python train.py --n_layer=15 --d_model=96 --n_experts=32 --experts_per_token=1 --d_expert=352 --d_shared_expert=0 --activation="relu" --moe_layers=[2, 3, 4, 5, 6, 7, 8, 9, 10, 11, 12, 13, 14] --router_score="softmax" --normalize_top_k=false --routed_scale=15.2 --balance_loss=0.000477 --balance_bias=true --init_std_router=0.00685 --lr_router=0.000961 --vocab_size=8192 --norm="rmsnorm" --norm_eps=1e-05 --tie_embeddings="early" --optimizer="soap_variant" --lr=0.00859 --beta1=0.95 --beta2=0.99 --grad_clip=1.0 --batch_tokens=[32768, 65536, 98304] --seq_len=512 --train_tokens=388400000 --steps=6175 --dataset="wikipedia_en"
Below are experts of layer 9 (counted from 0) of a mixture-of-experts language model. Rows are named router (the router's row for the expert), up (a neuron's input weights, with its number), down (a neuron's output weights, with its number) and show model dimensions 0-95. Each number is 200 + 30 x the weight over its row's rms, rounded and kept within 0 to 999.
Before each expert's rows: a language model's description of what the expert responds to. This comes from a sample of Wikipedia text that the model never trained on.

# expert 5
Description: Non-English name letters. Lead bytes of accented or non-Latin characters and rare capitals like Z, X, V, Q starting foreign names, e.g. Đình, Město, Xinjiang.
router,167,178,224,212,201,259,174,226,247,204,203,228,153,242,176,229,202,218,240,151,198,171,211,172,178,191,201,257,226,138,250,170,260,226,214,194,191,182,214,223,200,232,186,234,208,197,131,176,193,252,167,213,187,213,190,183,214,182,209,159,207,227,278,216,231,194,228,180,240,201,186,153,186,191,227,221,191,277,195,232,168,191,136,162,199,224,172,236,198,206,208,164,192,195,206,202
up1,240,209,213,200,164,198,172,222,175,203,177,206,218,223,168,212,173,168,211,161,149,186,200,233,226,212,170,253,201,225,241,146,292,197,232,171,178,207,174,204,230,238,184,179,231,171,207,201,163,232,138,237,183,186,222,215,194,169,158,179,159,221,210,185,170,199,193,238,190,186,149,185,252,216,202,168,195,174,157,141,245,176,174,205,189,216,211,232,232,196,201,175,194,201,231,290
down1,173,205,166,203,231,192,148,168,211,154,194,192,202,217,169,260,206,242,215,215,258,211,164,161,154,168,306,199,162,144,191,223,208,197,221,169,234,218,232,211,207,227,197,222,220,186,178,189,230,157,287,223,185,186,222,169,195,159,182,200,191,194,197,226,167,241,215,186,180,196,184,233,224,206,163,247,218,225,205,210,202,166,273,188,216,221,224,226,226,226,235,190,215,216,193,183
up2,210,208,199,239,215,240,155,217,230,233,184,195,230,212,229,192,211,225,176,220,201,159,233,186,140,242,181,224,155,138,159,143,193,192,223,158,214,190,203,173,204,260,199,198,187,236,222,193,204,225,217,180,193,179,212,207,211,189,201,146,184,259,188,264,172,198,235,153,199,193,157,250,197,222,249,142,193,199,158,204,175,210,230,200,210,167,142,174,200,164,220,231,193,152,237,251
down2,186,179,139,145,187,159,208,210,184,199,222,185,175,214,181,197,217,164,211,204,233,189,144,197,183,241,187,192,208,165,245,187,185,191,216,206,235,216,219,232,175,178,186,217,200,136,236,192,227,149,212,154,206,226,197,159,275,203,157,230,186,187,184,190,194,184,171,208,191,212,278,188,192,222,215,133,232,191,191,229,257,183,166,222,220,248,229,205,140,239,165,202,205,185,247,143
up3,160,206,185,220,183,211,184,178,189,242,202,156,211,221,227,206,222,245,189,209,193,228,183,197,214,208,213,231,195,171,191,153,216,198,207,201,203,203,215,182,214,172,168,227,216,187,208,182,190,198,227,193,237,211,194,150,248,209,167,159,213,205,149,233,240,175,219,160,168,242,253,114,205,203,278,155,229,203,176,175,177,170,222,202,181,208,250,208,161,207,158,231,200,126,212,106
down3,186,175,267,195,193,201,176,227,189,128,238,152,188,200,162,238,213,219,197,257,157,192,203,141,161,166,207,170,243,221,193,208,191,175,213,178,193,192,216,231,203,260,215,191,242,197,160,202,203,170,153,194,256,211,183,236,205,185,171,254,162,226,230,154,198,247,189,183,228,185,199,220,192,226,235,244,216,176,171,226,170,137,174,180,261,192,242,235,199,239,217,209,216,219,200,204
up4,153,156,260,183,202,216,255,233,182,221,169,223,188,196,191,174,192,169,206,211,181,237,187,261,250,192,195,181,222,211,212,167,239,163,228,196,205,172,206,209,214,205,213,265,197,156,264,178,217,152,146,166,229,182,213,197,201,253,161,204,191,140,207,204,228,143,195,265,221,252,247,199,206,194,192,186,203,185,212,216,211,204,152,156,214,197,218,232,184,165,164,163,180,201,169,242
down4,187,206,186,202,157,183,239,206,249,187,206,169,243,157,191,157,241,230,193,157,191,192,159,175,221,232,167,249,161,194,187,217,210,190,235,212,224,220,171,192,153,203,197,156,231,163,204,191,154,207,176,212,205,238,183,165,229,234,142,182,196,264,199,217,185,246,256,207,205,214,209,186,181,206,239,223,142,147,204,217,235,220,170,168,256,207,273,160,171,184,198,190,224,182,244,221
up5,205,141,177,261,209,224,226,176,227,214,180,201,159,190,250,203,127,284,204,154,158,212,195,200,218,202,177,226,186,229,195,178,201,195,190,179,238,240,188,172,162,203,179,154,177,234,176,246,182,199,222,201,184,189,203,165,182,181,196,195,207,196,188,191,124,165,216,248,154,157,205,215,271,153,191,182,207,213,170,250,212,178,171,229,210,172,168,152,174,188,224,173,239,203,197,205
down5,167,203,189,206,222,239,248,202,212,180,208,215,161,208,174,245,185,197,219,237,183,195,182,201,200,223,220,181,228,205,213,215,240,208,191,242,211,125,185,192,215,196,213,144,202,170,255,186,282,203,163,222,233,245,206,187,220,251,189,175,205,228,240,248,225,204,213,241,172,180,136,222,167,175,161,218,188,211,206,166,231,151,153,218,114,234,167,233,163,192,197,223,211,231,193,206
up6,204,235,227,164,194,175,197,158,221,214,292,236,217,229,233,199,167,234,244,251,210,186,219,199,199,236,165,196,168,162,193,207,175,240,240,225,167,230,171,180,206,207,147,237,173,190,172,177,185,181,232,211,196,193,214,205,156,224,233,204,176,228,274,257,228,218,229,203,258,224,148,226,200,203,183,205,226,281,166,202,189,168,160,226,207,237,193,202,173,174,210,209,193,210,197,166
down6,197,154,247,212,189,163,168,185,200,257,223,175,173,185,265,186,230,214,210,125,241,191,218,245,198,199,260,168,161,182,173,228,193,219,171,195,186,222,223,154,246,123,211,230,217,210,204,205,213,212,147,220,243,181,249,172,203,231,201,213,211,175,195,210,194,180,177,213,205,300,176,200,200,202,191,164,224,225,200,195,216,208,233,199,196,163,194,230,234,223,187,182,192,199,168,135
up7,190,186,214,211,244,238,219,234,164,193,220,218,192,186,219,249,186,176,234,176,227,193,229,197,200,127,203,146,217,159,241,144,242,240,237,270,178,145,174,215,151,232,155,246,175,201,194,216,158,204,186,206,264,218,237,172,187,159,236,197,237,216,208,242,174,203,230,223,192,204,218,246,197,215,189,180,202,207,196,197,220,211,207,210,176,267,145,191,170,202,163,172,201,228,226,205
down7,223,172,210,206,200,201,161,149,221,224,161,216,203,183,199,207,180,223,144,219,202,161,195,219,203,180,171,212,157,199,253,159,194,191,200,222,264,193,206,225,202,177,261,207,215,167,207,258,206,172,216,229,138,218,204,193,172,139,251,175,229,221,169,195,204,235,169,166,226,195,186,215,211,172,140,165,216,157,138,165,185,254,223,225,199,220,189,230,199,148,185,271,220,183,210,167
up8,222,235,190,201,187,247,188,192,250,202,239,206,210,171,236,213,180,149,245,178,135,196,188,248,233,166,182,141,209,221,221,242,178,175,137,165,172,203,178,152,194,165,257,192,181,177,213,171,188,199,214,186,235,198,195,229,231,186,183,203,245,155,199,161,191,167,245,181,209,210,214,195,239,231,119,202,193,187,186,194,245,173,210,174,147,158,196,182,173,199,200,147,242,165,194,214
down8,214,207,223,210,231,200,224,140,144,249,223,149,201,207,194,146,159,179,195,200,191,204,199,205,197,162,188,199,182,234,169,222,194,233,190,172,268,190,223,245,165,217,214,222,184,143,230,213,179,203,235,195,167,174,251,233,176,204,187,212,168,195,191,240,185,192,260,185,185,220,190,243,166,144,242,185,214,205,198,188,238,178,229,171,222,190,228,176,239,282,223,246,151,235,228,231
up9,259,226,237,236,200,198,222,198,239,257,201,230,207,139,207,185,211,219,196,187,229,235,154,190,149,176,207,180,213,137,209,209,226,199,173,171,190,207,173,199,174,176,229,206,182,202,206,140,242,268,220,168,180,203,156,206,209,209,213,195,176,203,209,241,185,158,195,195,212,257,244,191,175,174,190,212,161,197,167,212,137,201,183,145,172,223,243,204,186,236,191,167,272,190,135,189
down9,209,212,190,205,175,167,269,179,178,155,180,215,214,291,196,167,213,173,180,188,241,217,210,142,156,208,215,223,222,205,189,223,228,183,229,196,297,166,218,227,187,200,212,189,185,263,199,172,247,242,230,144,184,178,159,213,191,203,215,189,168,197,215,242,222,188,198,208,220,225,215,200,207,152,203,175,158,203,223,179,149,203,190,227,206,230,250,226,200,212,246,197,256,196,161,180
up10,196,194,242,162,193,176,208,211,249,215,225,246,160,182,161,247,252,242,203,183,178,208,268,232,209,197,231,207,164,216,210,179,265,208,146,190,229,167,186,172,203,182,185,212,191,205,195,222,198,232,174,166,158,168,227,244,197,226,183,160,198,187,194,193,191,165,192,199,185,115,267,172,214,197,193,239,224,240,210,213,183,226,164,214,175,141,162,184,187,168,210,158,146,187,171,171
down10,207,232,200,196,195,190,253,179,142,176,203,232,230,159,241,208,181,194,143,216,206,141,213,200,216,234,151,232,186,166,183,236,192,224,187,165,201,175,165,187,174,187,193,220,239,215,236,198,190,197,242,176,202,132,157,199,219,209,172,216,156,155,205,187,225,193,252,199,170,206,244,246,233,191,146,208,205,190,177,231,219,179,175,243,157,177,162,228,217,216,158,188,167,208,288,169
up11,195,252,226,247,196,208,214,212,188,181,231,164,217,206,200,166,178,245,218,211,136,193,201,232,217,200,252,223,257,247,192,177,232,231,194,210,191,163,179,193,171,189,223,203,167,192,197,226,229,232,190,183,160,259,277,193,174,208,211,203,195,223,228,201,195,234,238,256,215,169,142,204,134,226,196,142,217,206,154,223,186,218,226,190,135,247,194,210,237,191,193,183,196,253,234,215
down11,246,236,180,182,195,206,236,223,242,174,186,197,214,255,229,213,240,208,217,228,154,198,206,209,190,147,196,196,144,206,189,227,179,226,189,164,200,169,246,222,171,217,179,247,183,180,224,177,227,201,154,252,183,133,194,229,181,185,237,217,185,204,234,216,232,195,194,213,153,206,168,287,160,196,169,181,262,168,219,185,201,220,232,219,168,203,201,206,269,139,223,201,203,246,195,217
up12,252,223,198,235,161,208,186,189,187,216,157,193,201,173,126,203,204,267,204,173,235,223,186,184,196,210,230,276,220,186,247,181,198,186,172,218,229,154,155,234,202,247,158,192,165,170,204,233,207,196,197,149,255,187,261,249,198,226,196,159,203,216,191,247,205,185,255,216,210,198,246,165,186,252,207,195,186,206,201,250,239,174,233,202,189,198,210,187,245,247,206,235,224,191,198,190
down12,188,279,218,205,186,293,214,228,226,218,201,220,205,230,165,241,206,178,188,211,194,185,197,217,182,200,229,220,230,222,239,190,253,179,156,175,227,171,184,227,161,239,176,235,203,181,211,194,207,188,146,139,211,216,235,157,250,177,171,226,179,202,182,184,158,179,180,181,253,177,207,173,209,219,169,208,216,195,196,174,209,130,234,263,203,212,247,236,164,178,247,185,169,200,181,202
up13,231,223,185,201,174,173,179,201,239,181,265,211,229,181,203,183,217,228,200,179,120,191,193,223,218,200,182,184,162,170,249,232,278,202,214,198,220,181,221,216,209,178,192,229,160,181,185,228,198,218,218,199,227,191,240,190,236,181,182,182,263,186,240,202,178,177,155,199,224,192,153,166,238,190,157,218,220,287,141,155,208,235,196,209,230,225,206,169,255,184,174,153,206,181,235,222
down13,210,185,167,189,152,186,140,199,205,160,240,187,212,132,180,187,196,218,201,207,249,151,230,217,164,191,244,228,172,226,155,153,169,187,243,214,218,186,221,173,232,193,243,210,238,171,174,243,189,184,202,221,196,301,231,137,191,184,178,156,164,259,176,181,186,241,171,247,200,169,174,218,215,185,194,233,191,169,232,192,222,218,190,192,160,224,206,179,166,188,215,204,203,189,173,199
up14,240,187,222,225,172,179,232,187,207,246,185,246,173,175,205,239,209,162,246,195,206,177,217,204,135,163,228,229,220,189,226,203,180,172,210,168,119,212,198,180,272,160,235,259,177,206,195,164,187,210,193,199,269,236,218,177,163,234,203,217,184,232,260,190,179,238,189,231,194,225,179,203,273,213,187,237,194,212,197,170,239,199,145,140,205,218,225,203,177,203,182,195,196,182,209,224
down14,232,212,213,227,216,240,159,208,158,254,208,153,242,272,176,207,225,165,221,207,196,229,252,215,167,208,187,235,172,205,241,260,260,231,165,206,139,217,173,202,230,219,217,193,224,251,177,179,222,186,245,187,192,223,239,183,179,212,207,256,173,179,189,210,245,207,208,229,222,166,223,209,212,205,189,212,169,172,137,185,184,172,207,227,242,162,244,172,205,240,190,182,227,186,202,152
up15,195,182,213,239,222,239,101,193,186,226,210,219,236,212,153,159,181,195,182,198,227,194,221,169,178,151,218,271,171,192,199,212,203,118,199,194,204,173,215,206,216,182,240,214,246,208,216,153,246,220,204,187,227,220,150,207,150,218,195,180,193,215,204,189,204,217,259,190,205,137,190,146,195,219,200,224,165,216,193,198,238,184,189,138,165,177,196,213,213,207,161,198,163,162,255,195
down15,212,170,218,226,180,162,205,203,137,199,212,202,250,177,186,190,221,198,194,250,215,210,183,153,185,210,198,174,176,190,226,262,224,241,194,217,202,240,185,196,228,182,171,176,175,259,162,164,269,261,247,223,227,215,200,166,211,176,183,201,217,200,176,229,140,192,189,247,203,194,201,152,190,213,204,243,185,209,218,216,229,227,149,168,210,148,173,235,203,188,191,218,154,282,194,148
up16,183,229,187,195,201,203,199,151,197,247,165,220,165,193,200,207,230,168,262,208,176,197,200,167,146,168,181,195,245,168,150,151,198,172,220,137,177,206,203,206,154,208,190,193,240,197,160,201,156,197,224,229,160,220,174,211,185,191,157,200,165,221,237,204,182,234,265,201,195,213,209,265,198,205,224,161,130,178,192,170,209,187,244,200,196,225,194,156,209,182,266,202,206,130,242,190
down16,225,139,222,219,184,184,213,196,219,154,243,175,186,160,249,224,199,216,206,217,181,183,169,181,212,221,212,189,203,179,243,244,190,198,209,151,201,222,213,142,200,187,169,166,179,255,158,217,219,175,204,177,237,233,184,170,207,180,206,165,189,122,268,229,264,168,219,172,280,193,241,173,204,209,213,184,208,213,199,152,231,184,197,221,222,221,157,233,158,186,249,198,191,184,216,240
up17,159,237,246,172,209,197,200,188,210,200,188,221,179,245,196,156,179,163,245,204,119,143,206,218,181,195,214,138,229,233,207,176,168,175,196,231,164,199,213,227,219,187,197,231,174,229,192,187,167,152,238,201,194,180,205,207,181,150,227,129,221,199,271,210,175,140,181,222,201,211,164,223,158,203,223,222,205,155,244,196,162,202,179,173,204,228,199,222,136,229,209,187,178,240,166,202
down17,260,207,178,234,171,270,161,199,159,168,253,197,229,170,183,255,143,214,231,197,169,223,193,218,211,214,229,199,153,181,209,237,232,166,183,183,170,181,256,179,202,207,223,192,228,188,177,176,228,191,164,256,198,187,236,227,132,183,245,213,239,190,205,173,174,228,143,189,231,219,197,220,249,177,162,202,220,212,177,158,181,217,206,190,174,225,169,204,174,166,164,253,167,203,181,191
up18,224,213,229,257,188,200,196,158,223,196,227,200,199,217,195,178,170,217,147,233,188,188,186,194,224,217,210,164,208,192,197,198,190,210,169,186,182,306,173,212,193,260,190,177,203,210,185,128,179,195,230,187,218,150,207,168,179,195,227,177,208,217,245,215,247,164,224,217,226,149,167,216,164,231,206,212,207,204,245,246,157,186,267,222,235,252,206,191,221,200,128,206,169,164,166,176
down18,136,196,226,202,168,177,208,171,225,188,177,207,178,150,215,208,201,196,206,228,175,254,160,221,131,263,209,184,206,166,233,178,199,177,198,191,262,179,140,160,203,184,193,156,227,211,246,229,205,168,200,179,241,118,212,208,159,200,187,185,214,142,189,146,181,228,225,201,173,167,198,173,246,177,192,141,206,227,216,220,162,205,200,214,189,194,224,199,209,185,259,206,179,191,247,168
up19,209,213,169,229,262,256,153,206,210,263,171,260,178,204,247,244,256,189,188,177,181,215,244,179,176,227,167,236,208,151,199,205,234,195,178,229,163,181,238,156,191,176,239,212,225,204,215,201,158,278,184,170,196,225,163,217,150,182,235,201,189,237,211,208,223,180,201,172,222,185,230,207,189,254,190,182,191,208,213,209,184,148,171,207,173,170,156,244,184,201,208,151,163,191,198,185
down19,196,259,242,209,197,184,215,189,165,184,160,224,243,199,248,194,228,164,222,238,195,207,217,219,139,187,248,172,241,199,184,227,202,225,140,218,166,243,203,155,171,192,226,168,173,166,189,190,236,168,165,262,166,232,180,199,203,214,210,203,147,183,175,228,178,214,169,249,142,217,200,259,250,171,173,197,169,149,162,200,186,230,228,213,209,228,178,222,150,204,174,198,198,222,235,210
up20,207,202,227,196,206,174,232,209,210,175,224,196,164,212,201,209,193,207,202,164,174,194,216,214,223,206,201,216,221,202,208,135,230,202,235,224,199,191,128,195,220,213,134,168,221,132,237,194,214,250,167,175,141,173,196,179,206,217,222,244,194,239,195,178,163,212,201,192,191,219,159,222,226,184,174,174,172,212,231,278,238,196,224,252,180,217,155,194,159,90,175,212,204,204,240,177
down20,237,197,148,248,217,216,231,248,236,164,206,230,181,225,181,172,211,228,220,204,199,218,236,192,193,255,178,202,187,221,211,135,191,260,216,189,194,208,214,217,170,192,180,137,182,224,230,201,126,176,200,212,178,259,230,223,226,145,197,189,238,188,198,184,151,165,246,215,197,220,178,189,232,217,201,202,205,145,224,236,227,158,238,237,221,241,183,175,246,236,163,233,212,204,230,157
up21,185,197,231,183,182,204,200,180,214,229,146,225,215,197,198,248,189,257,228,211,159,224,199,211,214,158,172,193,185,220,232,175,213,173,204,252,103,195,210,208,217,163,223,192,223,236,167,220,207,203,205,194,180,180,253,228,184,213,177,211,196,210,139,235,196,192,208,199,206,170,255,219,230,179,201,163,242,177,166,200,115,168,198,213,213,190,193,292,235,227,154,246,206,197,169,171
down21,182,230,212,200,174,245,213,167,157,187,214,148,143,172,182,194,202,185,174,221,193,126,204,103,206,204,262,201,251,205,185,166,180,205,192,215,201,209,231,200,216,215,152,206,191,182,207,229,231,204,185,174,215,150,246,178,238,154,205,222,183,176,215,212,216,280,200,136,206,160,181,203,217,249,195,226,203,231,176,225,160,208,159,162,193,190,183,184,199,161,220,212,180,224,174,240
up22,211,230,270,198,258,225,252,216,188,208,164,218,153,170,114,174,200,213,176,202,188,207,215,202,139,213,205,166,293,160,223,159,175,222,256,228,174,183,233,182,228,169,189,250,201,159,197,214,223,188,164,180,191,233,181,228,256,155,223,213,194,202,201,204,207,165,213,250,197,219,239,198,169,226,223,213,172,190,173,172,152,179,201,202,162,208,179,204,169,208,223,195,216,219,203,208
down22,218,246,235,240,212,217,175,220,215,151,189,195,175,151,145,192,142,160,202,216,204,173,203,186,208,188,173,204,140,234,201,203,183,208,208,193,171,168,158,244,241,233,191,195,215,196,245,215,258,250,235,243,202,252,207,157,195,197,204,212,144,245,171,233,167,212,248,209,193,204,237,152,201,195,174,164,218,162,209,188,176,204,198,168,233,166,248,197,241,126,191,198,175,211,210,168
up23,203,152,128,241,246,235,153,278,237,303,209,217,188,156,228,196,165,217,153,181,192,188,236,207,261,206,188,195,222,170,210,163,236,217,194,197,183,209,175,183,240,185,148,177,240,236,207,210,186,243,230,228,201,152,172,136,188,200,193,157,210,210,195,225,213,177,179,241,185,209,206,195,191,206,204,211,172,224,244,218,209,199,222,228,174,202,197,220,168,194,239,191,199,172,210,190
down23,180,232,227,182,232,163,206,193,204,166,193,125,233,191,255,200,256,201,208,155,197,233,220,167,222,182,181,200,141,225,235,189,209,238,181,171,257,237,179,167,204,214,193,161,153,215,233,148,208,223,167,199,196,137,254,178,203,254,208,199,208,257,176,223,199,228,169,283,180,194,191,235,175,186,189,188,210,173,192,163,167,220,235,199,212,240,188,229,197,182,172,220,191,203,157,197
up24,174,158,181,186,163,178,190,175,183,210,191,227,204,183,204,208,241,231,207,201,253,243,203,173,125,150,234,224,217,212,229,174,207,238,201,215,137,241,198,205,180,191,219,143,207,219,243,163,179,225,223,204,211,204,205,162,185,245,177,200,256,253,216,198,185,168,206,203,190,196,235,168,185,134,226,240,210,166,205,242,220,205,251,217,157,234,121,202,222,143,189,231,188,174,221,212
down24,231,192,182,178,162,65,195,217,247,249,171,212,215,210,209,183,211,214,161,185,212,206,209,231,195,204,156,175,171,229,186,223,221,218,208,148,264,183,196,208,224,195,194,165,243,256,192,145,210,224,210,228,186,236,160,205,205,198,147,180,182,211,228,231,213,230,177,174,199,150,205,177,184,131,217,216,143,186,167,193,208,191,181,224,183,200,178,236,199,187,199,221,198,229,244,197
up25,184,214,200,210,192,208,202,203,182,194,186,205,207,197,244,160,254,251,249,162,190,173,163,219,158,142,217,203,199,212,180,167,161,167,230,216,140,183,204,194,209,200,188,177,168,157,195,204,212,186,199,176,201,183,173,212,210,212,186,196,206,208,202,200,170,264,228,186,193,124,211,190,261,140,118,227,199,181,177,206,205,168,191,255,184,236,158,223,151,191,262,204,189,215,277,209
down25,238,186,167,186,103,212,184,212,222,226,157,227,211,189,158,201,208,238,196,230,215,175,220,183,159,215,215,162,226,142,214,243,130,209,245,136,221,245,203,161,238,210,247,181,178,197,229,193,191,214,216,176,195,238,213,213,226,187,181,230,171,278,222,221,194,157,230,217,192,175,234,192,194,213,255,160,218,176,172,194,201,220,200,219,164,184,205,146,183,193,222,225,210,233,222,229
up26,209,185,193,231,170,174,157,184,179,230,197,227,215,234,179,193,183,225,233,224,207,155,216,249,183,196,186,215,160,174,161,173,251,184,252,156,214,212,197,166,180,166,174,203,191,207,208,211,170,167,193,269,211,206,229,197,119,205,243,195,172,258,199,211,172,171,208,172,218,235,243,217,192,167,230,197,193,183,221,181,202,180,222,152,203,222,261,170,137,180,215,191,233,177,243,117
down26,152,185,199,205,195,229,165,201,205,191,227,172,251,240,251,222,238,198,218,209,199,182,164,205,184,187,256,188,194,170,234,213,211,180,265,162,201,166,216,232,212,157,185,150,181,163,267,195,214,184,212,199,228,169,173,222,263,192,207,253,186,207,175,214,205,157,239,199,206,201,220,183,178,226,182,165,148,199,210,210,135,215,198,207,165,261,199,170,243,202,183,146,213,184,198,283
up27,209,216,204,202,166,136,203,203,185,200,210,182,190,264,251,235,167,184,189,214,172,250,157,167,197,166,226,219,179,194,220,223,225,174,224,239,161,208,213,200,176,245,223,235,245,252,173,197,193,197,220,286,223,223,219,224,177,167,197,184,157,193,209,213,195,210,229,156,237,177,219,212,199,192,213,185,212,262,197,185,169,190,237,220,189,234,176,236,123,250,168,186,244,167,247,171
down27,201,194,196,138,206,204,204,187,207,228,225,175,165,179,181,205,206,197,218,197,202,165,192,215,198,233,187,170,210,201,209,168,197,169,148,197,223,217,206,200,214,199,204,229,185,185,195,194,258,126,245,159,176,176,208,210,242,155,222,188,230,150,239,153,218,154,209,194,237,196,198,192,191,194,215,198,215,185,273,264,202,195,236,110,169,243,160,209,242,207,188,157,276,159,231,234
up28,248,220,228,194,259,225,201,230,237,222,153,175,204,251,250,210,191,194,187,221,230,230,217,230,192,165,262,215,206,208,254,147,188,178,212,227,160,142,227,160,203,235,187,222,225,196,222,198,202,244,204,165,235,187,179,267,161,268,175,209,197,228,224,218,239,247,178,219,176,216,152,218,205,199,251,184,189,195,179,191,146,218,220,220,246,165,194,244,238,201,198,213,214,199,183,201
down28,172,183,174,233,208,205,172,196,230,230,199,229,216,165,236,154,217,201,196,180,191,194,188,189,131,152,227,207,205,211,225,184,260,199,254,229,186,198,164,196,223,260,184,153,194,205,240,204,272,191,217,218,171,218,203,174,224,229,202,194,135,197,166,228,240,208,238,238,168,229,260,233,200,202,208,201,237,175,210,202,188,146,212,156,182,256,243,205,248,224,165,154,181,230,169,204
up29,151,185,165,202,182,185,203,220,239,240,186,216,243,245,200,239,194,216,206,173,192,203,193,196,198,217,155,182,168,193,238,169,200,209,208,240,235,229,155,185,188,177,172,171,209,172,108,195,216,227,129,197,178,247,163,184,136,222,195,176,234,269,220,205,239,194,206,168,211,199,187,158,181,184,265,203,195,193,201,188,180,176,211,203,205,242,105,170,199,203,179,176,232,229,187,189
down29,171,234,178,176,165,212,193,141,167,207,190,206,179,192,158,243,225,257,215,181,194,181,233,184,177,242,214,201,228,177,156,227,160,199,223,213,129,178,217,233,208,260,212,180,205,198,161,239,187,214,221,176,217,195,221,162,198,164,210,193,203,136,243,170,165,191,198,151,200,267,239,211,162,189,131,223,256,155,218,267,169,214,195,195,221,204,197,204,201,207,194,247,196,228,206,178
up30,246,215,202,199,209,210,233,182,206,220,244,180,162,205,199,193,174,171,205,223,211,198,177,146,117,230,224,160,219,241,199,197,180,216,200,228,193,268,198,189,215,203,160,189,201,129,151,180,203,211,186,222,162,180,171,132,187,200,167,214,209,203,180,263,223,137,185,194,239,225,219,213,199,207,221,208,277,154,132,218,234,215,184,219,162,228,153,219,179,179,184,191,225,200,192,225
down30,234,244,249,199,185,200,245,214,203,239,162,179,252,207,198,231,200,142,190,190,199,206,197,182,270,150,244,186,215,184,123,258,189,188,244,225,181,229,209,244,261,213,183,163,166,207,186,169,215,235,188,189,191,219,213,167,225,182,191,210,221,218,171,146,168,132,231,219,206,209,202,223,173,192,200,256,224,261,208,212,204,177,209,172,212,144,196,207,199,199,185,163,237,222,218,220
up31,172,196,221,201,190,246,191,157,141,199,188,236,154,183,179,190,142,157,227,228,154,246,185,209,229,144,238,206,186,206,260,188,181,204,181,201,209,157,246,230,233,233,168,164,194,153,239,174,235,215,214,262,236,164,190,243,183,173,226,213,232,222,206,182,183,144,214,256,177,158,185,184,233,163,191,205,199,171,247,231,213,219,207,189,249,192,215,241,210,195,190,204,207,225,159,200
down31,208,252,197,202,256,187,205,113,173,153,189,207,177,238,237,229,185,182,207,215,137,216,195,228,206,211,169,191,223,169,159,199,203,172,211,162,315,233,230,205,219,177,230,178,202,194,203,244,200,230,200,226,181,220,194,203,200,193,217,191,136,253,159,200,242,215,162,167,209,220,175,208,205,180,197,168,212,226,231,199,168,216,217,256,192,217,184,208,156,244,201,193,211,157,201,243
up32,171,194,185,174,187,168,191,224,189,214,191,255,160,210,182,152,200,160,223,206,128,211,262,182,159,149,247,192,258,202,242,172,170,237,197,229,201,206,173,152,200,211,184,171,240,206,213,211,223,238,228,243,170,166,113,216,193,163,182,196,202,190,194,234,206,195,230,227,231,171,233,207,139,183,180,200,233,198,251,211,193,190,174,248,169,216,205,252,192,213,182,182,241,221,196,167
down32,149,212,169,231,189,243,217,247,190,172,200,236,192,180,151,169,241,192,181,184,260,201,235,214,188,196,238,180,179,153,258,272,207,222,241,233,213,208,235,199,189,197,224,192,197,249,193,244,199,209,248,212,178,187,192,119,200,182,195,186,210,157,187,201,206,192,175,180,140,179,180,194,211,180,150,221,146,165,204,254,176,204,187,232,202,232,185,199,170,227,148,186,135,219,189,211
up33,172,255,204,201,150,240,194,221,176,253,187,186,168,248,161,134,188,211,211,198,160,219,249,227,186,205,233,241,260,194,233,192,257,221,181,176,155,179,171,201,173,181,218,221,218,220,145,211,177,183,194,189,175,241,193,190,215,210,189,217,217,200,221,226,206,167,224,216,197,199,158,178,215,176,261,190,198,186,119,194,207,159,194,210,198,180,181,241,214,226,247,132,212,140,178,177
down33,231,169,203,209,204,204,220,190,138,207,146,222,207,218,209,237,176,222,182,174,196,200,170,165,216,172,226,193,197,165,183,191,174,161,175,260,208,191,233,181,195,207,217,169,203,223,242,173,136,204,227,155,165,164,209,183,175,159,216,242,190,166,242,229,230,207,167,170,260,217,242,200,236,185,221,193,233,213,210,162,156,192,152,160,145,205,196,201,239,169,196,147,153,255,263,196
up34,228,191,182,186,213,221,173,171,217,214,218,225,177,268,159,227,231,200,203,242,205,220,215,206,137,211,195,203,208,211,277,188,264,208,157,200,165,207,248,139,176,240,213,196,228,177,203,208,194,192,149,255,152,154,194,192,202,188,189,158,213,248,184,154,235,156,273,181,186,174,205,244,251,216,175,233,235,203,155,176,193,199,194,221,227,189,225,216,194,222,179,205,232,220,228,210
down34,162,205,170,168,240,211,199,226,213,112,228,203,198,173,218,213,226,193,225,232,168,173,264,256,190,216,140,161,228,216,209,169,190,216,230,273,233,181,220,220,210,191,213,208,177,209,190,225,204,163,195,209,180,231,262,206,185,208,210,177,156,212,209,153,208,240,193,178,127,204,177,200,214,213,247,268,210,196,201,186,220,160,167,155,200,207,149,210,234,222,188,231,182,215,194,151
up35,161,206,210,187,198,188,171,211,198,204,210,197,206,230,201,188,173,264,196,176,176,177,220,200,172,232,225,224,111,181,216,162,218,218,245,189,156,243,166,222,188,208,197,177,188,215,203,159,202,208,202,251,183,197,183,204,233,185,160,149,247,217,188,227,215,207,239,196,223,211,250,179,262,193,211,197,263,193,181,221,238,229,254,180,118,181,212,214,173,187,123,207,145,184,241,191
down35,144,164,179,176,184,138,212,160,243,129,202,247,192,195,193,179,177,233,172,126,228,240,195,197,158,169,146,202,177,239,116,132,191,161,198,207,201,164,202,196,223,220,192,217,200,185,188,188,184,183,163,195,174,195,207,183,227,264,201,219,183,205,212,224,166,197,185,217,160,210,200,168,222,161,227,224,204,209,174,166,215,167,202,218,195,212,186,164,249,166,233,254,205,195,239,194
up36,193,192,203,226,145,186,145,205,211,261,218,212,149,183,220,229,169,164,183,177,195,167,229,249,198,202,142,197,205,227,283,186,152,216,168,201,217,141,206,178,227,219,216,189,226,195,186,226,161,228,199,173,170,195,232,214,183,209,196,253,183,215,236,220,238,168,163,223,194,137,179,156,238,269,179,170,206,202,163,191,210,241,170,218,203,178,248,196,171,186,203,225,145,191,209,206
down36,183,217,173,187,191,202,218,262,232,203,200,232,142,249,235,209,153,226,198,264,246,197,183,208,184,245,221,205,178,229,207,201,229,205,213,154,196,211,212,121,178,265,191,234,174,198,230,241,201,226,182,188,201,264,212,230,171,224,236,225,210,174,201,240,232,190,181,211,221,236,161,178,183,196,202,186,239,172,188,221,162,208,212,206,213,250,151,236,124,205,218,168,162,202,228,231